From a checkpoint of a small mixture-of-experts model trained on Wikipedia: 12 layers, a softmax router.
Below are experts of layer 3 (counted from 0) of a mixture-of-experts language model. Rows are named router (the router's row for the expert), up (a neuron's input weights, with its number) and show model dimensions 96-191. Each number is 128 + 32 x the weight over its row's rms, rounded and kept within 0 to 255. Numbers have three digits each.
After each expert's rows: a language model's description of what the expert responds to. This comes from a sample of Wikipedia text that the model never trained on.

# expert 50
router:156142115115141140151048059058129140146168178072113145117193119134111072124173114128096136118086099127171099130147084114128128120175095129089204136089094177129134103109157149173145186141133148096121147076117150176137096105119183108146077078108105137154157184107117104133187150167147118148
up0:106147161116150091165112118140109176113073129139072091078178196180113107132156139109157185152215103186139165145180137137155096120121175090088121096127077124131150021131152165126148090116142148100105152141217142153144103125112111148100154129147190157113063128196082160132176093141114139178
up1:094156142129174179115098151133178140156119052103180091140179128193096115091104151151160145096127153127096091135103124096143159147160085145125098118099152093131115094148132125108180130149110132092065112119149105075153125127175101152069120187128157103136148119149084096179111107104065101162
up2:115122094132097181132052114201123100119134133182130071159136157129156147076150142173175119134108120142097164106135129081132109085159115156102115120146183115144140084141106102146223106122070128062066088104151065121156102132172086066115148172185169098140150126081131082139194067135132187124
up3:104197101090108177166115114200145087197099181051145157127151078103164084146080113132090194130136140175116106153160125125118134171167132161168099168143190175086189134160142147133099185194081167120091139120073070110146111125130122100142159119087129141095152113133119142150173092099127107143
up4:101095154156129188095133139162141113162104091131143210118154183112103145125136114057159137144131126131096132119145108134146102103179160057127076107157080140238120151166127159109109156086146117132081188122136149088132132136104112080141127141114135137159132192101136118090099119164085119093
up5:126073080063174120131179093131106128100113176125087135120083104084100069160113128073129131087100171126128148134163121128142093160168118096090153113127105065162111121099080159144165143114131135139101116153099108097043128167109105151124137106084120073134088107076125181148140116098162100156
up6:147111137163141106078105173113152136143125111187186103131127136111169140149131113098152122150124130084160172125145123102133094138116166112159148080137098180173103102119122125168191148121131150153123138151103098137122141159140157135123149173086117141153103149148188113098171114006121072172
What it handles: Compass and position words after the, such as north, south, West, Middle, Lower, eastern, plus New, the and ordinal th.

# expert 24
router:087099197202113122153152098141122143144163093105114123132127134147075141104202138119082081118104174130145136122123063130070099142155107084132159156082119163110125155171127100215167135136181104121142126146137100090130077118125170099103113121102140185109186118135095190214092140122149140151
up0:150157110124133184161135140106057164130140103102148165121146179152121165142166163076077141112127139154127128131141164094150064117108138122067126184187149127158124169169107181094197149229148114084153093113152124089134161096123096095083090148107122092099147147170171123177133129043113125114
up1:169158143099192117098159161110146164142120126154102163220066184144133157140083158135113138096053093173145112083164139151077109179106089141117137182087137100143133137164055139153209143160107136120164215117125143103119080148120174100137142133220132147119168095076154132110168120145108099068
up2:148147091104140109138079110168111140217138145204136091177169115124182126148151064139111165113154159113184137081116097103176096119085129153140148130145155171119190131129106097076114134102167104154155127106141191151092179126180082135141131136171134107081125104149100152080071086217168114099
up3:090104143151108124109101154117130162163139085142085195118113104097068127154080093114094126133108161169092095090063081132174077141130118100120154072148161127147097108144141119171107172097124190114100166147160107168118107118093149136163098117144110141141138198073158112132110108126112212138
up4:130143111122121086143099108092129047107126095181167120103122114129143145129195131100172181141154140145153153120146138125186159130079162089206165116114092090128089147070118157138103156146146149162140110117129068209105140183145143156126128092142123120127124112100159167129083124140128129113
up5:093116176147055126091118135123097153147086176193156116109108151159127110176124202122181116039125134167074105174095136106156118093127128138187109181153129095120112150147096120142135049131139106074139129069102164094169152122138116112133141109147160111145113064188120111051141117074115162122
up6:079134119093165097113107106140126142155118091064146097105123131183123155114163105120057094174063159181168129177121153114131147163200065119102120180108150146132097141089083158128190150116133126184130123135061079134149141158162043121141130136166135141150098156176106167100086092067133118164
What it handles: Opening parentheses after names or terms, and colons after infobox field labels, such as "Garth Tander (Holden", "Authority:" and "HGNC:".

# expert 4
router:160170180108169134105101117137112145108087144200099146093106111107078139100142081131089096103153133166150154241098134171094109123159134153130166140108094093163150129133143169156185128154157146074149170068091136128103128063082150117105167116126145098178165147152139107172071162094145127147
up0:088150209181115110141159167143142111152072103074091128117177117090076175091158110133094114128173143124099105164198101096168117158147048120061076114138083181136175123159153152089128158127137113149156152065123117169171124122145223079136043141093105170092100108120118136092129066114147142128
up1:080142145115124177128157133137120146128153140085099132131132143142038071133122172201136108117165152178136126135160126174162100145110168130070103074109210093109094147135085124102175147152172173154137167086157097176131101133154095147108126147161182154120144139130060175108185145147134092174
up2:152128147119076141160120137142075159069129126064200187123158061138114188104128133108103100146127073089127133144134100151113147112141135100142151164103096058105125101133149136085132118108113092135145070200163093106133162151144057066092081139174145130154180145099192215168150155117118139167
up3:145222143111130138138140205103115156126134079118122117116121086153128087089159132165123153103183125097133162125106147121062168103120096087102092134104131113094166054188127078088175102168069086046121088117068131140149144125131108111101114090188155105120129146171151152160153156173094161090
up4:167110102140137113127122137134183201176115131112124108108082156118142119110109157134143141121094145094167123197092106074130053119124118168166108101121165143094119165117177122140106104117175178113114141204100116116114128142149118136198074095165135102091175114138116180148128128117128199130
up5:084157157119092131164136132145140147041158134173095127158109131107126137194126157102085151117119130167199168102188092154119111138191111135153110168139110104130141121109134183117170101117128155168144112173177129098066146092192162137138059078113117139105194171148166073119098171142115116177
up6:032123127152130173151137174060153156130165139067145129121092107096085111136182161198175144121137174108114142157124128160136095130144133085159140146093143160135148122175148112091110063114140129115133147124143052126087091166088117113158111141099113121150096140110098091096129124104132079124
What it handles: Single consonant letters or short fragments inside a word after its first piece, e.g. disob-edience, sinf-onia, Cosm-opolitan.

# expert 52
router:092146067179102089103157114114080093139105132143128159198113105117051149049129130115175116131166186126184132134171170112052105192143159121165155110129155119149102156082108147123194115157100213130175111086174146081134093096068153128184125106096131174144128128139131131137159070094096122103
up0:133164128164078127166077054134151134146166114127114140165102096142128141151094101126135190126055130148063138081107180170127104083135163177137188143168128100178138155112118129120117151162149092112137092198100123123144135075134177191179110091095118096109141110074109155136123118147142175104
up1:097189105132094085135159165152093151119096177067133110169129162146106218137176170100128153109111119130121076152134103125156179135108125113117065070171142174152128101105103145141125165133085155175149144136085107125076155132116154218160184112128158188099078104180057101109141151125114127163
up2:084097133182128100093150179118178134161123126122107098147158127116117071149125091089111050135104154171175125135154143112094119220048116085126157129154114144040166093133082120144159129107144123151199099097159139111128140131127113163133125102116195151141154149098122177113174109120163138132
up3:132193164171079142161172133084090109103131094166086136160085092171154145102117161122147124172114072068121121145158104097118157072117149122136080132157163126174156219155104140089147144149133076100192097098104135134106155144129121191087101115157069107114168153060133176130173143153118073113
up4:146117115101124147069164122164134226093107161175167086108064118143155145148076090170111111117145108126139118113099144135152097142100175033154107145104121166126127131108127163112111086107133127127141140085175105122137078101141150146162137066154176158120102139112126129141200104161086142144
up5:164151124181115161190113120121105076058160168186140061161165128124119133127123204133129111149145130114119100092154106099107127180148073119127139134142192186132093178068084089147136166164089200142064056146126120154091124106149107106156121128176108156133128175122073147119094156108069159130
up6:134058057094172089157089079098105144142129141114169110179108180150135151090115098127128129125128122049112125146118181131122106171099084117156181121172100164162150122121112197149173146090176166093139088117107123065175124133159120126135144131115101102104145104179117167123161107103104053107
What it handles: Word-internal syllables of South and Southeast Asian or Thai names and places, such as Y-ai, Dev-ika, Wuk-ong, Bh-up-inder.

# expert 1
router:163141121093079158196138121072167094123138112130085082114102131191174126085154136187123121154137060158122137115217129096133164109137117179122131148096162123192137159083133141134105126174150172124091138065176162198157136091141124101173192141150090130164128130144143145139062180149136156114
up0:084085174116110108088122086158176095122109088021140141053133100115171171142151129150146146133088134137149188125126166154125160171150132130127147088208136153134155098108139140144152181097161134171129092154123172152085176129077088115136151167119120104093134105173118158102153135092102074133
up1:163147131173183122067072097120110124102197139160140097170161049129125160165098084110081060106092114122140142138150094127167145131163109152111153082167142116169083152101142132178084110151133192160127123124141155156182120174124111137110124107118131115105127149101141123062154136169094116088
up2:113113099110114183094120162134166128095120097141128095174142102131144089187088142140089151157142122124140122166133176120123130117145132102139151113126136055106123163135147138078045160191108138073176135144114129135097143104175055148162077098138127165207144085133231212101131149156157105084
up3:102193089102090091125152121116090097119129168132131159133083143145153091140193201131130124095143071081111114117186121067148116094169116192083083155110121102149191137168099142217109164225141094154150167143129084096105088167129091142116129159097146176125087147157144105080138130156094161080
up4:176106089100104137134091173150070036155113149088123153113105089089048123104119101173126110151114131137102113098094133125125077107117108135128082103171129121160130186063154127097135137158209105093133112113207115114120117140222156148098109165098117102116172153133106127103138067156163083137
up5:090178121153113102129140194174146124081112176114115129110084187093157094138143173143092161123106087098073111129105173115183148118106158144102087092177128131205176132084114113136169115167136136164124134175193076122145112125172081069133171112173120130119079154166164084163087186157149156143
up6:138185075145145158188070141136144129143132110145158146129109144128152111101159099098198122108132103072125185104174154132095138100188134173083147184123135131109165191130171162141097138128187068132037147153097085086150104120111060103144147090113123151120166128111103133122131116137112136123
What it handles: Capitalized common nouns inside titles of works, parties or laws, often after The, such as Story, Love, Game, Life.

# expert 42
router:137144152157150067077091115169150123116113124144099147102099103176095125124139126077088121168131133099115144142155054131157122151161145110209147121111121124120099115125165193122069163178156177097144163114143110137138037107123181121159165108187130096152090142123113123118099104092127091133
up0:099135175151132118070123098121090149139113147108090190114137190134241090191118074083143149088068158108160177148160109141133105110108079165117100182119123117111115174198118132127108093126126095103086176154171080120147185086127100126159169147120181104085162103189114153116112126137169080125
up1:163156100101207101140087114123143143103145074128181115107134143160166095055065167127140176154083138081153164132091151155139169134144149131127100127153139105131069117121119107150141061118118061108122114123106140109134137116068102105094132158145081147072106126163083168165114084158110082098
up2:166147170151134051122151204104110159151198110120101085048111079105165092135113100126111126101152120197153165145120096155103119103130126126118085164119154151132079107126111182132099081147052134095119136113213127083061143128157118112153122107073084136129164097123116118135211146127125187107
up3:181076137113129080118093137147091126158098100104185116152129137080134164137087125097147181116131141173131147096100165166100135140132114119138117114083103119159110125179097062120117094155147116101143144175154145121143125184072139114195130119163111233110170096086102034084130153152136106158
up4:179182136155129075069196161161130065182173165107113095142074100114161133171135162114183124147158137084129188168121118135127124075113128111180136090128175154143183145167089132173115096121158170123116142187135132159087149126113137143087150116141116132177119032076099164140153122079117060156
up5:130110117097162183147159194153176094182119145125095094057144154148128179131124155173138149132181160203094118110078154131132136135134165141141132073090141111119125105111131155071181097085158129157126123163128099150102090171167120075133137145145126102096111132146058127147153160132144140120
up6:092101072083100140148162126154091102135127085108123168124168127148082132157102137124160132138234133116038107137135120120167117069095060099138110121175145100149088209165100169146158099124092177122137106146122144117124087140119096127137101138137196151174121143102131119109137104126177076156
What it handles: Middle pieces of foreign or unusual proper names and surnames, such as Sil-ber-man, Al-ach-ua, Mc-Gu-ire and Quetz-al-coatl.

# expert 25
router:165112102162140148149194017120105148127162130167123136152137070135120105091180113085073145135185133161119144175167099163146106134177150119115116120145115154119109125151153083150168122203130179166113125060095146155089155125107162154119127118102109091178117083088122174143152110098066137115
up0:182094146125116122078156144160110138122089179156123166071067110109144155110097159155094029099129119156123146138154179160142079115107145127179139115154079184087088142175096150136155038153162134171088134123097123133130155161088089089116136122081155121090134137152088170109034171134167168142
up1:128147105139122103170116105125122153117139076173142117165092099128081168177097171156095114167143078172095098203154150101173104122120111071200081140142194146128106133126089164109106073114120178092151151082129101119099087208132146110133133175104122109145140092098158092175133127109107165147
up2:122054098132117050088115142155144113116101089150054177160176104154129135121156183063195156126055107157140113151103154177136147210152117129134136072140138097117168080153110110128107131151138110123139116104154114091103084195116109162128129135138115158142108165095084094069142111157181142089
up3:110135162128125111165100117118142077136099134102134108151118117135149118099197210147078165097176097164104205094116093105139095154103117123086142170117085177161133154115158140103104184113118137117130117126179121094104137056166168177150138135204088172105170151174059142136122216161164071143
up4:170122098125149094174107140139058070153123135126166081156104122201126138111119180075113067136090109029146147122138117153182114115188148092148166138119138167083142122080081116185112161170124158107133087166145126086108184134152063102169122093152095134104145110118163136095135077173152075157
up5:156171138129118095196159136149149119146137085147112109169117137073097075121141109150143139105124141134147120158118155113120115094171134112172099106199154117077178130100109151129138105098121127129163117141102153105138096140074121111154150195082181155126100158094079177130082119075113129114
up6:106070091078159166163148057139175121164129137100178119107107193129199140071169098154146147174092102086082114117188163068133160116127112154106162107114114133151050125133142148113097128161122151115123083144117139119184140140119157151094119106091129111102132148082160172124206113113110102140
What it handles: Short lowercase word starts such as c, b, p, sy, gal, mostly in species epithets within genus and species lists.

# expert 17
router:111115106112132102134148086135141145101105106215130078103087115144130157090159163098163147119106138132169162155212141155076119147154218112107160172156121139177147133116179145125107136124172161154104148150168147180121128114108123077112098102113059068113129083017159080125127117107063158119
up0:140121137128086122115123105098129100156183165169134170075103131155078129153211123125094108122107142098179124133153050177133100146129134127116141075181128141129111150120115149080057138128063106146128095132174093127165168133137080115105059179168062159123139109135150168094148114107082096130
up1:079100149140096099126146137103090161123163128145161151125042132126200123110144103129053084176125125105121105148110083079165130140071167114120142130110122120138151138139169114178147143125127092113133142138158126113215151121170167163107088116100102149129108142109135144165107130200116112201
up2:081110141169117096143172162115108147156122168099160102127138157121143187130143135118123190174090176095078177120136150177133126072130155090096087200113169161084134074144088088106119107151171150178110146151181107187174115146151114110154109154109087150114170081121094041092129121096068122140
up3:120104116084160173073138085135111059114120088193119139142141088153156133102175143178078106122173143122159130189141156108169128127116167169150131103187186129154166130153136146185076155112158087163145103123165124090163126143172097161176107157123185166125124145127113073127107100135142158137
up4:103105083125149106092158102112128166120157066132108101075111138116075055160151124087084142103113124164119159144117129164220124076165154126126179116162117123140122211122088170123155105160121000183115132122146140137149129071120141159148102096093082106106116127155156176127093133122134125120
up5:143160145142149138113109108132115096128117119115093106149092139071066066103154161075122136055118152105114154123167154124131126186153147147148096088171071136172119139145123157151077143166128175144114114161144093124161085142183105120135217170154144150170196133088095114101110118149096190119
up6:139148098112082159171167134115095077137085114144088095150142127122111119161127167128158150113153129111155092135081154071121126167098164151125141144110209117145095120121158165100162124111164163131142183090109119104134103185085119118135101155159093092141093137069192124154131108159119155117
What it handles: Syllable fragments inside unusual or foreign words and scientific names, such as sc-utt-led, Berl-usc-oni, cat-agen, g-igg-les.